Experts of a small language model: 908M tokens.
Below are experts of layer 2 (counted from 0) of a mixture-of-experts language model. Rows are named router (the router's row for the expert), gate (a neuron's input weights, with its number), up (a neuron's input weights, with its number) and show model dimensions 0-127. Each number is 500 + 50 x the weight over its row's rms, rounded and kept within 0 to 999. Numbers have three digits each.
Before each expert's rows: "gets" lists some tokens that make up at least twice as much of what it gets as of all text; "mostly gets" lists some tokens that are sent to it at least half of the time. This comes from a sample of Wikipedia text that the model never trained on. Tokens count by the router's weight.

# expert 13
gets: " ", " to", " the", " 1", " by", " for"
mostly gets: " most", "Scientific", "\\", " MF", "ł", " to"
router:474527484509558496547570496422515587447506498534506523434522550486556487551569454534500542541389547643565510465453496454527591536508498577529513465483418532497584519505533515564500499494572463440500395423534497517480509517535540489474465505482438549546452607524531411478522564475466583481424465445497514443545464441492502449535503522584463490544481470489546454538562494618445445451481
gate0:549497494469517493507487537552529498478498534485552479514549574554571486403460522459516523544553528575467484545540509499486480525481508473481506588440509521441389437515423569512577553497475518567456450460501564479461462562537443507500491533506485570447527487634571539493478491491524492431448498544461495434499451610506488452473502400462512497468454576541514416523538540447504541436520
up0:459474521501580459512552515546497425428536537547532525418456490446564475501466534457522464504454604495413498575548476510510572463459480479527493597501455490534511479501537517439564510531470502504529535448440584522453419544544476518428498482497432415426426454512471521557466489491569441431562535465491493428524448514638531486450506434496491453571516526528406452476471508532479508490541
gate1:491574477463500509509501522517560506470465430388471539445476475536448589550500492546399510562567545513541471491527546450451441509480577456435519583476487528539461395413401534684541494490563554512477515531475473475514453548508523534472457467452485506462477432467483553519478466520613551446473443537540553441436619535575475463419445500463490427486432558485541490503464563453471540440470
up1:519510502495536481517447485463488469500497559514481411544551509539434520580519450483547493449522423519470517415436458472449484461546426510513478478465482446460473427442482450651483397568484531538472492492489533524537512464577565412553534410554520496512527634520421550404613530430541516486518432552533445527610489507517532486417544542388458637513538501526519533522413461493446576464443
gate2:471452512619563468477455435508466482489458619492375490610553467486486459457494505468477470505539497496472558510527466524469567459441525448456501481513509458485602437502495521425515512475501413569433415501477547550445455486524527475607370521529480499480537514623458468496525344433448504529472504523456487451480507504483550555517422537541544518416555532549503474460507528507524514534486
up2:614398611486420493461510464524488467506498535463596519524460512524507487494568463495482494522526434563493477544481564499482478465540491468457379456475433439489539462466436510424618514578541543559489503480599588501482588580475528498612523520503502463469601419415512545540424414512467442450593512498487480547592490481412473520420376454541535515491567415455455521438537480461460509489494
gate3:436470547624510453511463566559478546463609492446493598456546585501554522553504559467484467512517526556503516506497493470540575537511478609473532504484487463492572510530445490582552494503487489407468568480573541545551535528579456536560475477449527520441444509571587441527526592593465596460574566472499532500572423539532404463505521465445608370535517530578366471568508466501524543449547
up3:552409500556526588454508490539561418578531531523513547530465442502466546464540449538508509435470360531500493511490579401518505554443509477535497532441458523452457475506497436518516495539480467560478454477504490463502432578522457432508509565523531464512557533521403484503488370499469622482441471551449512570474449483500531404471451481531524323576545559531547435482578488389511508501507
gate4:548439507481401560467483477511498558503519497559493423490506358503431518454549514543525546505491522460428597562404521446568608596542446466616561571460577550512465466458438429409560514524458492510490592590550486473513429542455573554570554489481571439487434498556532440645503495397518533511407335519470495458448369502496442542490473437521509496477567528437439394425524564523481523532490
up4:515486516451515526510496376530388572429388537475498571443400395546529540626479523474492483572376486501644545491439557493593546493498533373536493514535459487463499630503490522502485494434481550422472470478506533572495458476448464551530377564501408578465544401476453492459528509420471457413482507440395470496548555493474507564508511596561446538479507600492528538433480552478535524514524
gate5:459544487574493546422520529583479408509506543527513385600545498503488587480419398419521566454472565541582558511447462427555504545506487531472430473476520503541409500467436461575549507520559440472463497528566507481562453437392532418536509502485496423545429463445509453519521417487482514377551524600494473491452529570544580592544455445506525518525522551465507499512545475523395504477476
up5:454488481398568478363412493576487399482470442522576538493500472553509503595498486494603553527461518451472486485544434589551541508522616405507452475508449532517506480518530473605433449507474508512509583445450382487560500522519539478528494438540457499614464523483412480514471518459504476535530526499567542568470525577549520497489531478533444450572452466534467520523519427485539511475490
gate6:495446494587502512519552559486521481471555483524499506490478513446527475503418420520513449594540337443480529530478487441517474556449513442485534503476450420393515495450593447416601470474470472437488489545496554499545436450457509498541546481555500483426503515434515491527422509526452539424433564505511478422535479531549612417556480562452499494508549531514499406437489506465484448500474
up6:457467500499464512514487408429486487531437538407442486604552547467508458473467556592498510536476451528470568504534488455458424527551577476543490511396447529501550451541482550486498498532512558492474487474466526486531483560500552503515423522491496563660540511437465491564480500539409507522414524483507409519519408413448464509418478548568456452520471595515479452428465557449500521455457
gate7:517451569682447528460523452620521575419557458395486450547478537600405529492408487457512526470531486480473427483360516512566516524476476501478456458508420498480509584478498494566498499502534488520510553448518521560550533477466510507572508499533502553455448547514520493514519407602545434583491565512523559484531488531530429525533454499468535454577545430506554444489502590555460451549456
up7:450603500565464541459427643508495572466545544496506545594522452450568519434538563490514599547552445485475510453497454488464457470574493613465449497523585494426485480435432460564529523498523546565511497535413424558512540466512473529476524571446585489449444462483482451518538343526494463539487536498478531418526443543520494488517484423498469465519489388534587513458415536548445572555491

# expert 12
gets: "s", ",", "ed", "ing", "e", "\""
mostly gets: "s", "ed", "es", " re", " 2016,", " JPL"
router:486557511494528481543555510454506599446460513547501465427576513483526372556494450512494519516399523620557533474468494448551587540478509568470488453478438500496557536529532473545491468539539451430470375416530506551521501525545525529496460533502430570554463637500553418531508531479499592463341460451475539445524474460494508450519530559517449506531467477473570463547536478615457421459508
gate0:425429508519593550509455504562505511455589440502515497459436457356490434499472502473465474537475472540503488422581501512588393468506527559472572491466458494495421487525584444459486541495473509398532602538442532579464581515616513425480521510495459448545580494487438494511523519449521531423470488553463450462589491465463519479495501519440456509505478392514524464523492535505549567380575
up0:534544516530519507462488525460539450503593583554414489462526555592414542534482434471528629507556527481447528528482484351545418450399457570414504467552518383526521495576551447370552482522487511496453499525448544516539525456391456517446399491434514551539520587538504590413622555512499531467521531541440589543531427530514509487523545506524482487515495429512601486569527470542405467487549
gate1:429501525432493535468468507553577459434576503497558430522489530567553541514497475540507453570446493549469595539530531460570530528480469475466457551438501508460395594588544554502516540656519446545483550438521567514508507539476506463393533456487433472495521440543540556482433474497474523482498459590454543449517487504492562461515570517477538453429500513515407518516518550481490511413572
up1:606417436505458438494538577448444520511444505507501511500545543444529506581498540522469445475502434508563509485511469524545549450479500486447490500407517504496500504399505598439506478540591557434514491501497623436539537516476472504504447587458488494539459438410516504609550541469446457433492495460416556471467441562530476438517500527421470415507506386525558492486580539489396495579374
gate2:525525468466560510461554467443577540563436503569496460545555501427623441526481468509493467554492502529463495467467516386551551553543494499437630506468554500475550401404486488520492513534537423433452483520477429552528418445551451480539626505520465471486536425483474442402429502477501461555429531520476439611502487501535403467563596414553526515556477559469489427414554575500539485513508
up2:483474526519528436500534522582479443565474482456431547554458494419495500517450441481411535477591502490535510511479465508453556518523474523455560568483575519450525520520605538495576540516403478602502512502494534509551560429516408460453478598514483520472587426469517466487462548438446428502448537457419489528554487512460526458397443497503527629501481556491525474506449559593526500514541
gate3:542528568477587513447557559500480496503470467494494514514496403512471470447472572514361481422507485523517617531472469480395471424465508548464562554485486507456502431420512474467537469538422505439526408531472441540553507558447522522551454505507628484522504550640504544553479573460528520454543484482487477415548587570521529520546487600458526533512499508501485515524532495509534456536521
up3:364549448505509497480510444605509451560505508529544462416535381424464559497573495537442388425466536516479491532564542493530557506514466491553472495569456528505504482583485564534550548440490550440498464441527554532509505460461433521541580479539504571583522431453369395391588550566479457588472497493457587515487450449473499490542501544439544542414450494475478539488509534442499545468561
gate4:476516405509504455590504469520598493576570528518603415548539426511475528480556543507618466368403531470487488456518451440432439518508577492653501481511470526481511469492430478501532494500579443434441540513593386520524512505487545445460492500495495433527517505448592533579580403551550547532505416431541491435483552539485436486487556405518561504492493521465515559516562521445597521408469
up4:569585450438499487535498595564548509506571495584581409595477361453472486431532501448535466557548583492456464536561585572469442579463543557471479587501538424511583523528477574447433499558544493507485530483544463383476473530550559518460459456451438527562500504460554423529605570512530522570531519534537479527423489428444603480575482506494483511539508578469536488599419596486577539497509
gate5:489519439493620497553491466489517550523599515577558472500505444563521510439518441429546634455434591507533481528472440540496548488547466526498432505465521489526492468501503466499463491484487471498557510404466516468498466496557546348547528506523431560541456469456454564438486428509572552488481528532548520512528439529504512425511502338427428482479441469521517466531561511616522442488436
up5:569473551509421466408446523538497409463493525405638460475528457525521493510481507597493397471600549521443415517570634497533524479503496508499497411538568363533624619554439560456459507538526466491391399491550460526449507495515614557450464538574491462541508490521577427602518527442516473422462507463538512489469472475535520415535538618486448500394493510523485516458470483407528470566484
gate6:463656511568480490514480442512557600555581521470460519559580417544524516457609459518490469449572463435517589533517514520486459533487483507451476493550519416515481567518506496474465519552429484415544526446433442525541477526474450528533555404433553520564488544376550499483543575517401429560496598594494484502473515452489567536540511470452478567492549626472508534467521503478471431515506
up6:477512544518473563391496521571457436464549448424428470547477505498512511544517437511545544567551510525459482572445413441500479551490543460502424455515531478497426524517480508404487437493481528549593472515492528468502512463472465567486439588640494464586491503551555582582465549447502555454479467499541494465414513481501442498533452564509464616490446386458550546488472453479488556650473
gate7:427573468563498515511506508534426524537568480453457531591518574471567493495553490484446465482581534496525522357517495483482502530544564504488480607509474453625509384575493552439522613497487475517513519534432476462491460476537489464520619507462461466518469541605562410469512417601399563458464466451515531551507487497526499463388441505578568498561439508547572574538438405605523466454581
up7:444515564561466512449489537520485500471509539524404423555519451504483596474510619557451493533481551416428578463507472460542503509534500473583460500594477512561560542525465475542493460580519439486518456490624449465459548468556464427471584583477478480579473535542575474511482462472470524410449502450631527460557475473410522414435520564523459559413551609450629510494517442623512568433494

# expert 6
gets: " ", " that", " which", " for", "|", " who"
mostly gets: "na", " FW", "ö", " what", "·", "อ"
router:480527488492564487534556494460538525468517484525481509420553503470529463537535494494477508527400615572552533536465527506542594545494523559502521448488430494461542522508522470525471519517511449441483361472508486532497507488559475560475476507476423529593488588540561431436538543469469544428405467441529502460526489481536481442553481566549451490553500520498573462545524464570440514450516
gate0:552495386473503467413429446455458507510421488500559491525543408502519527610457487548519471532582533416516549504570459471488426468520477511497537442434497508532495512490446483530551461554509466513548576560523518462508527564516500464534538499441552435387427527621511428516505416481494533541416380597585514536445500517647516486523478481553436523476415544501452574462465442551572493512534
up0:464476539516606453526481534473473516484451604495433467531423415450467499429520510527514514505474498471598473480514561453547523506471509453562590547551511424541495487496425551578480447437529470520548496502393475443531576515416504563554430551501529524526508375464490487579473536454462548479501557446461511572480576529510551508499519504459450503592493457492499458528483522480518457575488
gate1:532479526510508399527486468472564511492496603447555510521547468507466570614518467503460507493556420402379454502502482498583522444463453501537488525428524571428438541542527466480356567564515472458484519572350491420459513439398554420517459501493496530581488466447523526509508441510434511549562431553524526499476511498556516443511524495438555571526538543436547504398482423479496524433545
up1:479436575530521478597583477452462436456421439475551511525496561490555535516550467463582524413555609467399517508499555427558415434520463523414463596450521539416490559489537489422487543502426533394382431444450488536514591399532529432460568548507488577539544508518564463373496456529557519550548508455547453530452472404416593484557486484533504564483505514450457482471532496560477491446578
gate2:544544623477559587478535479507581529491468456524563578500596541411550569440518503543441377482544498533432546535454572469486501529543472497469480588442518502513512453491458506477467527596495531549435376415472478504559522505478510463485544492465472522505430448475528543426580519515450481459431538390532432559467395595544512583489524521503498504555547516520482512665477521553498481434476
up2:469468499444440507466486648482576514565416443488516542587594474403503521545482505549487503488537479462569453465554498474546522556607522502484557471521476530458531576511563559474589522532504648554416494475448462509446485518488525584590435490515506466550472454549577530422611511571456463532541529429447504483508459494475437513458472624488462595484386514483577542540417420490540499412613
gate3:581480573548470516463490536523531417490424413468498501446433554543535538432560560468598465444562470456504578542556459505548512543464492539437457520507467578371477499500518547586491599497531509532522450469448519421570527438497505556521491446484449386555505448453646461565557489570626535529568497542474470454580443475539446459512468480473567487490398499492465555515409530455546540484524
up3:576509513572546515439463514438508544517472431467470438466499528473513508486505578514495520411519462487474620549545489596556560538453444510500432484523546477462494436431590496512456569526496462526445576553576572457373534576534461566420467525507467454549464540393551526459474507533540401510493508503578440541618481505571581462491495531474675519444413571365506567464365392465427460489481
gate4:548567629445526474502463485466542484508545505516472438450489553548454549526573437435522469484504511452501496529519395517428615462553374533476435456548455486480447542463499523523469594481525506477478514492485472550499581536444417620464488489570426464461463471520539452514509482586408468499545453525491508504491481492542487620484456510449510467612447575564472494572539422520348465520497
up4:504544549506471529469517529454545520547533446587448482410524532453482526430571433490483454487500466564464511636506556529467516426498455537538605530489509482520551455558603479451555460458427496442435395362564446504509471580538525504503489447458589511463521593475505488462459571498539515528447526418565530441476525546515487460534466363481446457664536436536488426530475425498421516538509
gate5:546540385472505509479503558488525547516534428408435446499512487506423524471447549480528529480492573505423527442529424577574505601510514487521504471497451474488378534497475483520592573464436571415510631480492404574532456577491478506554530572446483426563519571521423517539503561547478435472495498515472407466508525484514500551546578446471558554497454540539501486485455486493488547487517
up5:566481497543517497513487481496531544559483538439432493567458599482502459469462569565564474504473375544518500515502540432508508525520522523554478420504628494500510369528549519506644435555494532505479401479418538487521486531567494548470507459540479475428621492566573426589477416449455496465522438426487530537554498495482559473465572522586532450527468550484463458529521480470505507452467
gate6:524363579464442588566576454494543449492528475506443545567491546522564517550533530438524510454431387477502545467425482532538464561524582509489523544450555525389445520429475573511461571379565556512525561531506512555478409503528488500465510525545486506523518582475446519577524541512515466495536587489516509475499461558556478540534470589521413536466510524485523437504483453550415454531447
up6:539525466493551446452543476524513474519459581563530610537507561482513510512584466445469496464566479557521456464540465459418614487531472479535491437475538421492524489476534483462341500487479463567517437593519584492551511460444617483394576501504544484428460550504524455512439543508477530422486473488448513534493490502518505470457502452503472521524497506469535528519469482500515478384507
gate7:433470484481520490527497552503491451555486491448537515482567435575565534533428469472501530497480547482471653481486553547566554548543551507460542467507520405358530515524453452432489557555490453483487495534469438387574415403516472503535511412493387424468536558555581555476494365530530484483425497496505422554434457481503554558485481503414524533516473481436534488501458504487448538521480
up7:430536479445528580416502496553488524439491440441535566428581466473462537572532584552605501452566547493458471556521516504479629568472560561433454452523466504466516415487469533519539470437413544449517536427409500480489496502545454544538445510514521417505585571466456545510533561503487622585414556445582484597478552532531539522549469482418478462546467505485494481421584457461572445467553